Experts of a small language model: a variant of Muon for the experts, 3548 steps.
Below are experts of layer 6 (counted from 0) of a mixture-of-experts language model. Rows are named router (the router's row for the expert), gate (a neuron's input weights, with its number), up (a neuron's input weights, with its number), down (a neuron's output weights, with its number) and show model dimensions 0-255. Each number is 128 + 32 x the weight over its row's rms, rounded and kept within 0 to 255. Numbers have three digits each.
Before each expert's rows: a language model's description of what the expert responds to; "comes after" lists some tokens at least twice as common just before its tokens as in all text. This comes from a sample of Wikipedia text that the model never trained on. Tokens count by the router's weight.

# expert 3
Description: Section headings and tables. Section heading words, heading markers, table pipes and line breaks in article structure, such as See also, History, ===, |.
comes after: "\n", " |", "|", "==", "See", " 19"
router:095074154172102133091124093154103098087146103163187150135149067143132140165154177164125132102101095122111179167107085145136154157172118167146092133152116134092113141067117138133116142133157175117162133113180087166184140163168148126131089092176182171119132212125155180189087088067183165138066113110164180171120159135136165171109148161076125123158146152140136099153138159108117092138130133164165174079159116103119141100136117128078094090109073151135096103133156084129131139138130093065143101154060208160139111178119093107176204056155151097087110096134148101136116154171105130156124074164107172175115185124135136127096092163111139149117127164113075130186094121077146127123071162164118130094079162087100172163149164114160159093087133160159114133134130167101178123150123117
gate1:152196081113094058207193125102179113180129100109141148118134076176122149123161112176104118145148122144102186130147152138112190143132129134110092117144128133154110170146107139107094146130158134086117089135099073138111142141131135185112088114093130182118126148147159131121119076110147132050176078084097111106147141152054168101130158087158106086100091130093131153130135150143074152123153122130145136181164108129151092172160128111090094119113124160113132219098181093144157085135116170163199170116136191111137098132126116134110157069184077181133115112147170154133129115143085064086124071087143146077186125105112106109111114140192120147078140165114089105101183143126138122082115072148078136169117154110151134196143088172123065165068093140109181134106131161175106135135173107
up1:139143139111148120161152120134104065092161093073144095161123129162102127072128120101136184130127171115159113124119142124151097127131158112131147182170085151098099074099079086138161181167118167145177133115155174193058144134105088178162134145118097133109124123154136083174169093100122095080184133129092160108178124162144143148070146107056128125183123147086180068194110098142147144104141151101122098107136134149190104159200144100120119140167177143152078115125181149134097099143068129129138168128092095181089155112130169107067143109172162125124104127095104108096134141141130092173141095122153178116139045143102111096151129080144107113127160113068207138187139125110161093116130121138092116159119152131090120173119090088121181166120095120244101179129157172086165157102106139
down1:093095153117139166118173164154169158107099080193113089124081127123092137119129152147135069144154180121095111152136090144130154132080147182190110094123224095124093152077147136167138140083082089136151126116099105080107219079160099155080101117125139189132160083131132134177153122140114141094096139128116105150097150128132190092141156081092109148134154123136121121155194152116108134163160125145105128137176135123114099192125161127132155091139117199145095103078169200202161128174142095101173138100112024152146083132165128070161126127201102120121158148149198129143156123055161107140147112104114153121169090145115125123122155174124109086144180146166079154139109137124066144098113133057098125127112145063137127087151164158119076150108086087121155131090118157103098149156144114
gate2:116053116120095097175049146114170103098049089147146084114119077145195087138161102104179128195132147094114120148153094178094097121097081100150178143090167078176169082116123144112130128085151140103158157161060188132145149134129130139102127154076157141166098120069127164157075152070102130112111079072109085143120103123129162118131199127053123142150119096151096122107145096051134129186175103122094141151092065122110124141120145149131122155125089171090184117106150115139158132132114072097071112107118120125170170065130089172114100137157121077149120079107134128135190168169127105129113161125139072159137172151132114147136124119165128105117156108152154109147125067177080127139129126088180139135087099131095140106136175133160105076136151092148077114129190119130056089142086141
up2:090115126123106153125134099153181104145081137099090157120102124112084116157079184160097150134187127140143059094146156160161110104156111175127175104135165108149161142170131168148119089153147095128120149106167143123140147162117134185186152178114116189090162128053091082137129139139131096138163123161088152145106179121131109118072152117190176081137124141134207202110130112061122115162151183191116119127113104129128114177149144138095075114117128092144068062141162139134135156097036094086086119146089139131170128118146113060117154099083130127146085047136097157122209150156116150141096086115181147077120095136107137131156079103108195148220133128102140098118113087119100121129138147140099115202196135086163093137089144122095125130133139165136163145111153134089177127159131114
down2:118075098091119125142091079072110140139120136149138138144160129125153124185093106136136099098170093075071131123141093156114153056109095141069153060109139090123125122154157079048118178083110129129142092207142123134129106081101137127145104152107182174129159129103097156169176104092164155139131072145122126195170143141149093150138154093163169110103101129107103134110128171130131083133123111128109147141105146133140134104104121118090158100142155156126142186092153173065072100133138133069107218146129111188105154211127186118140119169109165082166118131096136060126200065140120145096140124124089165179087165113121108123095064126055166100142162104147121142108143137148151126117164098170082165178086132160116155158103100109142058059112148158176120110138146156090179134112159080

# expert 15
Description: Clause boundaries and years. Commas, conjunctions and clause openers such as which, but, when, plus the last two digits of years like 19-39.
comes after: " 19", ",", " 18", " in", "In", "\""
router:141188127143145129168144017130090196154103117127211121156057126088138162138103116132129103169133076132160079072139140158176170118075164084108101165092129114182124116129118133117111147133116135136122119158135104126173136072141116092160135149098119060137092140159162153093140174101171112134129119156134101179128133130079070082154086155073119193129125110108120092138158107108116117106118147144157100118119163193090141136100136142169107173140222085116106127134086194147157086121122169114125169077088117106082146134200148116120087144175122122077158086143148142163124121090084111121144169098143128073152123115097092130173180133122092081140106063169128136159126151153165149125127073108197137086155149149129134068064164164096165134160145123091120131150132115079065108125072167
gate1:159093102168161116111132139128144129143168120071160119135118115146107117115035154124137142137132143089134149141087129169134138147122141162129073106166122113188119130074165118125106142158136131158135153116189095149115157151095126100103140122095169152135188118140135120121070140131129112089199084133071138048102101136113096168124139119171115085139110133160185130075137134121141104089126079174151175124159176202135091173120143127165085154060144137131127175132140109165197071103141110203146156202035138140085067085106103103131138173101208117093156154145123181135145144082097153146135040096119136100142139130118077105152127098135180136090112110080139105134138128093148134103130081114190073144105106148129125110095163140112078168150128092148179144146092179133180071082065133
up1:129129093108099199133133097084122075119119095133195060151124167160100141200057165143114138085157107184163080095118130058135179100124136139115144145114105144142148099138160112097152116123099131127115123147141185076119091110163120123124130176101117118166078218149166113106114170126160159160120088041121156174149122149099134134137150146126142153092076126155093097138118147157096097158096141110095134089079144134180145174116149176128145116088117102131161147172111135118071152138131121078154186089143138110088148129143065164094148135141123161136126140096129092154160126069155081128083199103172146107164121169073139106099097094121125162106068118125125118184106079163101105093113154146165055130164181105223104163103131116121120135188109112196127106122121096191100097077116177
down1:155184120135081133148120116090127109098108071165130105097156126105089117104105100123106151142176111161122149111200091100086097114150142055141166151125057125103141179120115108138157132148062106115141115086074132108097087135131112114187099125168137119083128132134154130148131077144120135117069149079130115118164134029115223127100138133180157109105072107105135089130111222150151151117104131126120097085053148166122173108140129111143165061136132155153134111160141071070153150183169165119079115130165103067172112150184072097141128067130147155100142132112117122108079097174096111178121150183153147102150059080132166151093130105128130189081135118158112141168085141148122179088128127152148133092196094146122152153140099146092074177154113074147134098126151128104120186139166144
gate2:100117168110132110138144162104139148184115129218125065123120112188143135105126149163140125112132082168111106097178084102192108192132130149147125114068194132109146168039124197130116131105178118119073152113109131092098112094162116095132130070081130138141097137117146128154127172137179146124118126193107134156208162113068096151141130080090151105095150123193142172079208131122101114128143077136091113114130120126101150133156098193129159146175135133121143098129129083099132120130136201073166097059081158140171129121174139112159113157186103142155093124168151069108180147178138135129133131166098165156100151100044166129138087126154108135083100139085123106145093182121123190113171095137144135151162166115072122137101177122148165106057091103124124165128134101145127097156089151
up2:137101086091164198153160244194102158083111122107143149124137103063109120140155107140113111137098153172115122150101118132130115091079127140153163134115107094091111140110146061133181143148164155095179086046200157132127086086180177141128173137101156129112136139122131119150123125094103187128152094104153114191102100157143119100086131170156112142146184084156161133118113107176123126154196129120159130125149119159194078190131121192125171109097095088091166190101166129120173161154126047132137147179118112123110108157097142140170166100127073150102097139091118097080113115117197111100150046116104108157119126110169133129105121107141127128109134137122106206168163095095121090129109123059116091103162117092082103100147144154132129126083183112125148097124095173160106170110180161
down2:076143107062130086127149117116131127089142155196064161094105140071088093117172207150109094115145117123113134080165110136123110142153104096110070140126092118052182113134172124108115110138245115175075137043105124118133153072157134141113124128178100151171093169068138154154094138108105176116114128087112082119101166135092136124096162126176116154165112109114119099103137133156082129131092149147192156148068111162092132110054120154148107052103065162129138093123189100120185076144133126113105180095146115158115149142124127148172143172112127185127111152140108083110064087100073117110133141101106116177140127199166149158134136140115152113119120170149153130090168146119098094103079105180128132077103089145130073144120125088141189125156145042114130126142116118153117133104100127

# expert 13
Description: Word-initial capital letters. Lone capital letter or consonant cluster starting a word, often a name or line start, plus opening quotes and brackets: K-anagawa, T-urkish, ch-ild.
comes after: "\n", " (", " \"", "-", " |", " the"
router:167132109131051149199191145152163084172085069089134113101118121089157164154143096184125152109113157207140126111163137126122223115106178081119151103150127100156161105167130101147141074156111171134130090113082152129132077164122123170157090152138082131124089067037102067143155075142108149169172112111124143131220150101111126091140131123117150123106123120111115148136130100095134126131139088153134051153159120143146155110146180140140120159110094145102072133124144094101158155101087108106135144073155106115172109144139116103037135151105138110148149173143058163038100146112166120131151152092145083126101154156131151121129111146114183170179143113141170100095121136125113140159109086101085152113181107161167119198155123125175154122109097166111137144161186071150109098069144170
gate0:129151071170079105133174132077079165100121137125211109128110175088111073107131142068146141188139089097126144115170129124174115050142125146103097127131128111133124111163076103122097117164178108104162141126082152144165111132142141141137147140094124153140108108151117131167230104079171116181112089115126097137138136151134103116112154080188206165148137104121143144145108112100131145113044156087155088112116168163154095150151115098130093143174178171138133124179080112084099166181083159095109152075134082172149132114091082101106149141107116132180141132102155110062097086104102155102108154071115177136108176167135123152138131153141135132154173109157148165109105095164094136181198140114122139101090125186100063117152163125145190135134180148087153074125202160132169064160110126
up0:133126110086114179127132152135147138106099109163122078145091084175117137132103099107111120146110088187065149086124135149142125089116125153098124131140112087188150091121162140122104121151107146157151118103139102111140087172098086138113159125153094153132136113168121107050080134202096180125182153056088183135092109105113161135125132167169104142119042177114169125092111108102109120113130090115166069169150076161052138168143155164159125126141163124125135164140155083227157110159057067177110055091109095122105102111127115142133158092086140124134097143108138068135188122155128121119172083143071103112173154143109124094101114102182097166079143155116163121119118110097217097145151165088138122070115144131115079120091167168179126174106104180104104087115095073092104174103118121
down0:094152099086091066106141128090155181138173128124058213148143134145090139106133143094135132160082110135110124131174159113135124115146110126128082116112162119115157134154130187136177137081098095167106135136089154130097160120107149168101157159122055170138140136088134116058154160130079146073187164111108100099107127125121067088112143124115096185148077071158147138125200089166174154125141091144139123086120094119131209139129107098103136155105129211152117103059137152157152119114109143112128101035169111137133123136138081154139093164127091098174138196052204179139109135147135161108111115197110133136157134166115149124114088105136121177141149165141144152100038122143164072156185125085189137134100075151143137134080167137122167109111133141130143183091108145110101154102182113
gate1:111153118205111105103090126141110122127100083105157177128125168132097164118112154151110126107166106133130094088098139098069155106117107092108135109121167082089147185196098140171062101112033135116083169140073091154114104130143103122182094106034121132094112160079171108108088147118135087118123155111111123172087171124081072148110127168068132087133102127144177083105130121108163097127087099167136130123136157105138045111138112135202041144082144172143146114147158112153181105112166102125154134072172105162141128154127118152135133099171117104062075144150090137176156098105212114154135137126138185135140193110117169153129130130108111145093128057104160125100167129141132119160105159155124231109105141086134097133094123144140161098151162137075141159152088105079126100151150150
up1:208109169153151094163168068117066106122093141153106117206101110163172132160159143163110149110054084116144150118113114105162055125107159175173126141081153051088097147102135103158116147178139141150148132127142154157167115157123087111124138167136153126180136140086083121172198148149157180132101144058164160102094043116198166107114132092117143087120095097185124148135113093080103084116143138115104109069111103156140145122141062136125165152173096168135139130140087151160209067127151095135108146156108145140137087126073179139071114134095143150128164125086071124181135081109105123159081115093090156125124141112175132146172149151113083149158094121127149104222114134125162144123100150125139117118102150125087102184133074136119136092175081104137129138122172174127140106075100147
down1:151086135114130135112115079113116134197241163128113110107156105152076110087089114216133141100137161128099078098143142146139092043130139118097072121162115088085153120050205136133153097127076109129109091106096111122053145101124098074152150118140177129139119137143132144101107117099143084148120106156170121131165134179144130096138148144167134126137102115134109088091113155162090136193126132184085156129129119111100131085104160173089109118154139162171118148100136090141195181144136076097183153141135177112123135199090114118051159183140203119161167111161146095115139150164161123177112086125156110104128140146073135147144105154066077159157098140153160111135145101165144111107094105117147151144137130133136072118157121206062147119193139163132143106197098152145120092126127186

# expert 0
Description: Determiners before nouns. Articles and possessive determiners opening a noun phrase after prepositions or verbs, such as the, a, his, their, plus quantifiers like several, new.
comes after: " of", "'", " in", " for", " with", " to"
router:131162130098073089149151132098171143130121132204141052123137167199113126135171150084142109119124099131132112120125128140101127101184152067080100101156169081161159110139067169135180067098113115124124105118102138168109145125132150182108103103049126135113107166175147116131154077089078142124152083136143130088126124136129129093107140129204125124100126155124087141160103074117083128140080069125155201132095112180122138110105080102111120109146113187164160121102141106139141146139123134160161085134116067159127196093108161093137168138152080135099104093103112140206115175167191099108099102124155073102115097096115174128065147123075099126102137147055156112105141043127091128127164098133076184048059111140150063090100114078156145142126138166151131115172148127128130148110142079
gate0:174157100096111143126143108181177123131142185148140154133084095108185158208087165139122150129136180113136167130106199145142154112109177106128141125158117107159074127124108129102107134147143131157110119097111190155139105164068152137141143109100116176132116167189122138205177128141131156116134120110142163120156101177124158118146084103176132124162162105145114115142141086047205105183148162121084145117140128133178098092123130137161083118144124150118143176159144108104142064067101102165217121095195132109119195104171090097096161063111054065105127078124136098113115075150132131086103076125172105162103103102181134156092164132148097112138100136107132142126104142120142157144115117109075141119150208148144148086183090141151060178170200113164135095140098080114075132108149119
up0:167171123121092170135112157107129131106120109090122165133099135103121181162151166110088154126065104136078126154121185098105102190126081087146103105119131175152131134144178136078048159097126162124117154136101065116134138098159103121050054149113106104118135124138131119135159173105119116121155146143094062121102091120101187139147080111189101182072112164151115090214089081143068108090125100136173118115101134111111151142123123135129124159147087120139133140181090107108137108131103150087144128139142116109167100100147175098096137114194147141141148131135146116158118167081102121131160144108052117111069112185147120160086156116029144129106099135109098126126165157161162164072160039154235188125114117155146118142101187142116154134067127128143117178139173101163146167149189115
down0:130104105097115111146144129175151105128120139151108177152189143192120093136160136135125112162111123168188124123144122159145119108093240114180132200098130146109188161115115091094148135098125145170159112166118180109080138157106122145077096107093107153157090109132096174102118119089093096100040138135172153100131135124097154105133152154129106098076133136174137164098154113123130168158102089108140090081068144113161137143074107112169083164136157163064158146139117115082136089088120181053080122175188055104116057080123118074095111165160154098091176140115141137121127122069117136112130180170126115089157159114114170087169135109189120185057114098130111099124112135135092141095061153092098144147127122112129114100104129120150125110098078102135052105140072070142116127106182150
gate1:119137101154143070160115133065194110116153173182109091160117123166111100151117079115124136103102063072143155106121133141083159124110153117171111064054096133169118115186112050137095099184145132095192088155053063086110130178096169152144125168139125125127116089176138108102080158128126083081116116161115126106081112158127124083127180139120114117110115092070068125113162125148141141119127098121107165098168102112065067186188165135123131122092128117167134200156105096156096113140087122138153116194133074091065123118142116177164147175106124139063136137052096150092180168114126053081072090118147129148167147121100159173131174153137122112130151089100161116095140073135132100129076157123103123159118140133127098157105085134142122133108119178127125120153137097104094113088104173
up1:052126117150210167093137092153116113151113073129150101171169178079123157100137098202132103092101136142144153111138109108103120126125122154171166085157149142186171131129154123105149143137110083119169163207134121183138097143119129121106139089112163112118085150110101144122167061156149095149144121125162149120153189143170123152136090129146162174115119211117179139106181105246095149084123109129136134139158101139154159203194163136113175102160163128162132146156143198144137156111151117091163163206118142147098133125143106159157120159198099148132147136167075094175162147147102148146176162135120105112144172161185107137129162128058153131176165140122155128082167113113120138163136055131165133171128083063121155120136158122126131109119119127136129189098114127166091052159107092
down1:178069149138072166163112125159100069105196064173132114172070105122123175123128133157149110114106145135103126088152085055163135116155085121135125153154105073168122100115111197094106133123128129105178173151128116162109163115071152145102104156125086146104192131194122100136100186167079202159136169137144130213126172139117139095155126140173114120136122120151153124156169137098127086090062161056158105135170164119070055139098106130208109123142122143124129145124100122117110145143083132088138167124120126145064151138161202135062128126078130134090141093098203127106144139179172083202102075102162115152139089101134119139094136159099161144136138111127171116138090094142100191133154119149148166118131095150188144168062161122130157096142152143105150105094145095096127140111131143

# expert 4
Description: Word-initial prefixes. First piece of a word split into pieces, usually a Latinate prefix after a space, such as imp(ressive), re(lationship), pro-, Po(lytechnic), dis.
comes after: " ", " a", " the", " re", " and", " P"
router:165093132164160155102121163080164134124156159111042139071122149183128137101102127151108138081143087126138157148099113065139144092097027173109089141108193095088120116072133188119098170140149100073150111150134161223122113164109131123118124112131140090105191138086128026132155173183132180130123116116124132144143096159101179133112117106133179081123118135110144094142139092159143116112124165160139081099128103160107112145079134117154135105125117129111151144113163119128110151135146090166124123191119109102088166112120078158182159186172156124126145121204153121073168195106083153128188066132122124080112068103102050155108132104164107168098167092172125127123157163176116101109171137174181108145141116071160092181154117116154122111129134081120143123152169154151120145181150160
gate0:110120142177153129143070056105122065079110100063123104143129073127133141106116153080079124150184107124081142080143111140092120094112160111093175129195126094151092152076098085169107178182111134169120120132096138143103110110117177089146142130138115095121153170060069114139134172121164120147149113079140060135218115155140164170136116173124130134156126110117121121116125131129128136119137159152098134122142147193175137127142127041189130133137159104132156172153181209081120140119170096106177126172144153132150152118165085133086145123145168070132159106097084157064091130150136148120141103128159144128199068135100168121170155110172162135162162157166137094138133104111087150098171107127106106096089119163181106081186118128158150120163157125137188119202210116128079133155173152
up0:142069072108072114138148164115126095167089076099116118073173111107108077101083091045142178138147068118168147166112172074153124156178122181096155116091170106172130107107153121130113107093096126097186140109107089081098125114179064122122186138146162146159152099136149128129101085128069105049174155157149116167109075052152116123106165164086145135111121123096099128090083109157106113087200132132112185103111053145112125161151167134074116093151149126102128166117112130128134172137074135156156145116092067116131102120142167149160111158170171117152115092133150147107102100115080137118099104064142112190102116161133141168188170165197128125126127094116123155077032107118156141081107134139132116098091118120148125116110181125094151060134093167135108158161143131100098116128143169
down0:158126126166145096102164103190131117127133137159100168147174111133137104138148170130209112062130116121086176111134148199165111155107133114150116075132060144117139117137180100197118139110145115154088128161175100109108149052152111123097164119062131087185118135115222101165087081157119120120153108173146083147117139142148073137094074094124143142089058121123169152131110151143137154100099127161119155139154125155124120075057169132124152176114079160190164135195159093098173162135175146169118185170124126103146063129127112129112132087126131162115119078111144069150157173127119134109140180131104144104175170100103148109124080154085125125098101111184080146177123155107130186125146134136069154088160108111172073151083102147154157116125130124128092216122101126105121148087104202
gate1:181127088139087148138203132121131108190143158195114193156032125146142140102084153096037112091095142099105078096168159123113165155098068149136151068079118105092055073130118128191130123171109173124166125145091106130133129202153123104155087137135151109149121147130129100141118097087150104118128167154152155163124147163098154151102175115161182190131168128169131163131134108129150168094135203151136114115141124151106110142151153147060130071139131104126084155090114137120080175167139092144090129192163109133120116102120193075119111191177131125128154152107144096092134147139143117079108158072098146049159060115107077145144092124096109072141085136142102132121162082143122094106160118166144118115086114175182146148133139129168134174106100129147180112124103142152097138063159126
up1:077205184073127115106056152156121172094041144158216156106198151089105062140212125112166136140129115154082188080108090099100166080075100125137139058146139108182163189134120138092121125132122126099159144114151079080123139159117203090103157114114102183117140107137147114152145116146175117073117156084130085143163105073130094165185134086079091153103151127086097115108154182103141103142124099099136088141168131122196064138110120104095155098094159086119118122125133101124080129075126152105176052093121119108186128114167137135162140117135106107106175150122136138126108076133120130104146138138145126128136069144115191086145159123136122176147180090108155114091122167114106113078111152104114101112166172122108148109119074122136115120191111161122108176131144160128109172119138109
down1:194113116112111151132103111101100104126126074119104110143165091146131132124138178158164113172102162183185124087080188161118101133139136152122174115130085126114107169118169086159151138104100158144124125107159065091077075168138117149156097104128084104097135175085171172084118095121117145149117094153146133137176089169113109165132190103162084181162132110168106160091195112111080152138146105172142147120134121132107119121158192125135105129051177077108154112107117077159127101126104106185114158146128140154072096146174045125076110108088109177087102101156138110076097074084098117166122160106081164133126131111077152144151171123135091092088115090119144076130133125132117125143130167109103117167109089126151159095133105110189114116080094215088137066146127116134159153198177027

# expert 14
Description: Separators in lists and tables. Column pipes, colons, periods, ampersands and line breaks separating entries in tables and lists, often before personal names, as in | Joseph Jackson.
comes after: "\n", ")", "\"", "R", "A", "S"
router:121113084088177082144152088093091136134152124195062129093095093120183183145134133138106125139184118127088147159133142128055087128086153150078107100171093149121144144163147098159132117131095192095127165163111099129172082071153118123126163155149161117099180100126136177090113117110150114138111131153191123126125109129142125101119174104120074124132119201154139131105138101088176148095120114078151189145062141145155138160163177061144174168095173153138176086129137144105089137112152099107091125146149160160097118179146160169039182068122138154140111115081115153098111127155152117173061182089074090147073124126149165188128168112138065087113168192177087106095112094124153119188119120141142154137093119126117145145117173106113138131145080125119095118081110091106075061161154096
gate2:133100140101170108128143176129156134098156151132129159167106109120128128124118087109113063054111091115148125150172137102160116148178080139131002133089079166162128160164094137117111134162101110099094100155166062134107145157139133109158136094104133078131121150136195137128149078111158137113177128075178156153168134162122130101144119109167156104172124104161153069118112158129117151081132196076110138096117098082107046077097136139147149153083157104109124098130161169120076185122166187124173168195122136123156158181119139204104133100146106104122127110113154119116138185150113078121158154179168132162044113137111055148147125116180173164128127145186124056082148120113092159066120095121136166099157105103154087139073133135121129075114119142172159152128152126067133138110093088
up2:167197175172086108233104155060189110160111130134167134104131126146140135111123144144161126118141144134063148135069116136089173149103122178160139227121115070134188119165149122168101165122150164116135121160117100115095108150159111126135117115116129133128092152154133142120133108117132046180179167090146169128106125167107113101149162129108174123110164130135148140149128125165142144152160116124124075135130094156159093126117170100191168085130121068083187106090045138131124114120172105185153117122130087116165111140116126116161178118090194102119091153117138121116067111100120038148133157115108060127072095143156147149119106119206112145141117091138172187120074143078119085078124148115157092114173158124177094107101103121130062151154141103185134161170135082085107081124091144
down2:180163116149226121119129119111095151163094100123093090111152129114096102125169144104090124159144085146111106118130131067135126112124199190119125161140147066118060098121120111140087148129124105082193130110125132176124086064141112105149117133073142084082136183134103108071116101100130128094124084091098173102114136133152100164106127100127068145096115168089128106141170085144120123179172116116148121176134125142088062134158125130117105121142121135151126100154127090102143127167096123123065074087074093162124114113153109160125091101107168120115136151127137112188166107141118143097110162087100128077115088131107142075148116102147131180123179181156084181118082148097138053097084071207166154074137151059099121125163180120127192123200122111150101225103075141151118154083164115
gate3:140116106121093139114066080152150097083135140144119203126119125122146142136210134161164102129173146154113142108106133121128167144125158134046144120179136091088155146130107171150150111132130128119105115037110124121161142105121085158188164134093123107144153184144087156135123204105163165103136083168194085147058136124144099089172162071135158085152064120125151129174138170140159093173097184171138105129074196165139131074128130114134135076139191088158147104118142133180125069131140089175116188127136096142128150126114184104116115127123116140124030111129148102116166169125109112153038054053112176089142124140183167159131107168133170118097090119091076151086083118143129110123114083152110117098112106130116145133141148158088143137164077170117137158133173143168111089105118123
up3:122097108097121155146191136102106157164120093128132106188165118136129112149075099122149132130132124152138141121105172165107057141152090122126095135132066173137068141162205126129098098098094061140172124134136165173088172128167133085162111100113206161102137094115146074083113092133136101198140159059099148138109137186151147145142120176124079137124142112144117159090080094139111151097200127127141149111216106119099101123112150130191108173097104150143118144119073124189127080134165129095162072088185142199147069108128135119077141158150170148112105145138145166146104058163087121162166176122085143123133120133082142177105084069123102129145163165193129123123112162100109118124110157084096182134132126174101176122118131072181106096138173085123143052091143111085109088141149126
down3:106133191159132125137154129098110139149163078123126098178129107156128071090142092083139179168117036153152078097122113161079074134080099147152121098105100128192098154107123119152111087110098125132126119167146066167109097132126099116098162157087168150166125109129092138145077106138112069156137200091081166110163131178110171099090123089141157140148162147173132159134074103128099183129131096141195114099132113121148094140126125079124113161052097221081079195147173136113068178104101166124187070149145180148110165087044146154091075126074132102164128081077072150079144148133137090117171139161110096167097110163089123124130101052109100128121156112151098166178139110108159112132133156091151148164144169158142114140101136144110106120112131103110112144106119098094148110100138107

# expert 1
Description: Prepositions before noun phrases. Prepositions and linking words opening a noun phrase after a verb or noun, such as in, of, as, from, became.
comes after: "ed", "s", "ing", "ated", "ation", "ted"
router:143153124203187115157114102089115165162120131200130142164070120087156145148154140102124196142135127174149155084163182137150157171122194192154147117117134132150127125126133121131209137077123145163124133096162104110055123128148082145102140106126134196106114209171081125106113120145089118179176119144100102088122141130151116147112092123161094137138123100087139142045092150115145187117112137094113187193124161130147098140208092163128108131141090119079149118137160144109154132117136132128151155085178124136122173091116087132120120139174083095064074139106082174093081123133112154151105099128112168123114088140120123124130141148151163075092083148159069100168083191149108118138209135076141099133057163158149079160168105149109136176154111122118178166169114085144075180106105112
gate2:106136139110133054121088185088122145151088094154119151111115081035124147105140130116121078104154035077188066155079174163162065116161173121128102147109139101167097095115144143139114168081092108087164180186065125117104124152172097150141151134069156113171094136152131111135168132152102124113156105130130108163190119151131161097145136157116105143128110091135160058100087051121136132176142141112133161111106113079095076092177129141134100102092078094012167108205099119151135159092176088201123128141123126120084134086075158150127136086170139128059080109143165120110135143150115121144101066120159122133103168154130199125161080165154128102142169102162127150118124119164144116139112145116138137130093118123170137158120100122138182119091095117118140151128104133126097129115076073
up2:115136149123130134074080140086124060097154105136131183070119165039133119152148086133189164071122127077129122127165141154137125114181189188150138166131106153132142166135120117178137060136210098129103138082136103162152199132090145112066143113164128149062150134132144106171100121123145093118126063064131116107136185164171082143101216092189143134083161128113115175152088103122100108164163121125128083205158136192098169111162136157127095128142161098149133143179110172131180128143144132068169115089126154071133150132140156144108139148087093072155133144151164100131091079110153179109127157107130159120148148161093106119105111121135116152090091154122103105118122156100171143102116160109160061163129093080156066127108126125121109162147116177111071104099186108102178112098151153
down2:116117128135139074155177107109139239124143080127104154179125124105129107094089111147131155125178133050145122146137069059173122098085118118124090107102128158171137164096126157143130119165155120134142091194127106085142121177172165094104083071121105140137141110151144124139139154107152123158156087146143126071121190119193171135163146120160124120175102141115172165137183141182166031159111097091121127079114129170116177118165183131174150155057095181152116178143142072150117086102115098095111112115197096090152105101120084133190110148109189088110116124081130152111091109126119121071148114092080085113131138148092126157143103144114111117100174173132105112123134107125132147057098165125147172142124199185078095165088139166110132117150133126128116113140133160179093208087101127
gate3:094115122102146080173142122091141085146088121124172178179081075112104207197119123137119089147120117175213174109180078137129139140142132174125177075102139131122136137064148102091110162086118123163143130120114134134095125144132086109141121140070088175153090117131102164110155097136148127120066138147099133145219144185096088157141129118185147136129096102065171080124151091146166121106124184157115170117104117144150166172092104153162074065136098096120057160170137138127116133150047122189159059071129125108141154109111129113196142106088097109107109144136150168136103133136145079122070160129106173141110105169133121099071072163107144179131146135138145167154119085120062182167154104146135126105150137150133080119103129126104165114118179100061096119082105131132115125088171172
up3:095123134102117102098117180172159075193117124148167103128147172119159087075139130136111123113120117105091087076072160157141095120098177111133136160138172135127129127119113136148194126117159152126148123125093130108086132086175153160109090107139115076148158165143136145134104129119148045125123132230151136143093102076161206127114169036127075130109190142143126108142183120148109167166149176165131152140160163096132120117166106062130093081132119115069184114081116129125150138116142127089150110185118137153089095161167134157101045173097121194121107120099168084085213125133061132111094117149158113137137157068152108134157099192113125141143130141148131122137106163145160159098120119155134150042130144089124163101131164145181082145153114122158144075152078096081083190172137136
down3:161119102104095035081101134161150118140154115140170122121161095126139078166140086101134116163080101172117141081185147141104111137106176121205152117189112052148137133149167086059097139121160164123109129149085144123090157108130153179174127121095056130130155156129110123088159104105172188137158114115117155160091221173139154061145180139138137127173076124123129122150148144113106113095092189195182152121128138133167132143105153090146118099166120160097119116101123106121146154164111150124132178121147143145091069183122139116115117085155101135152067116098152157135119128137145135169121150172159188178090158128172109118163097161148090125150105127072083170108147140154139113142181141143155116134194133099109136104189065178146151197181157193132136090105142070119181146147183161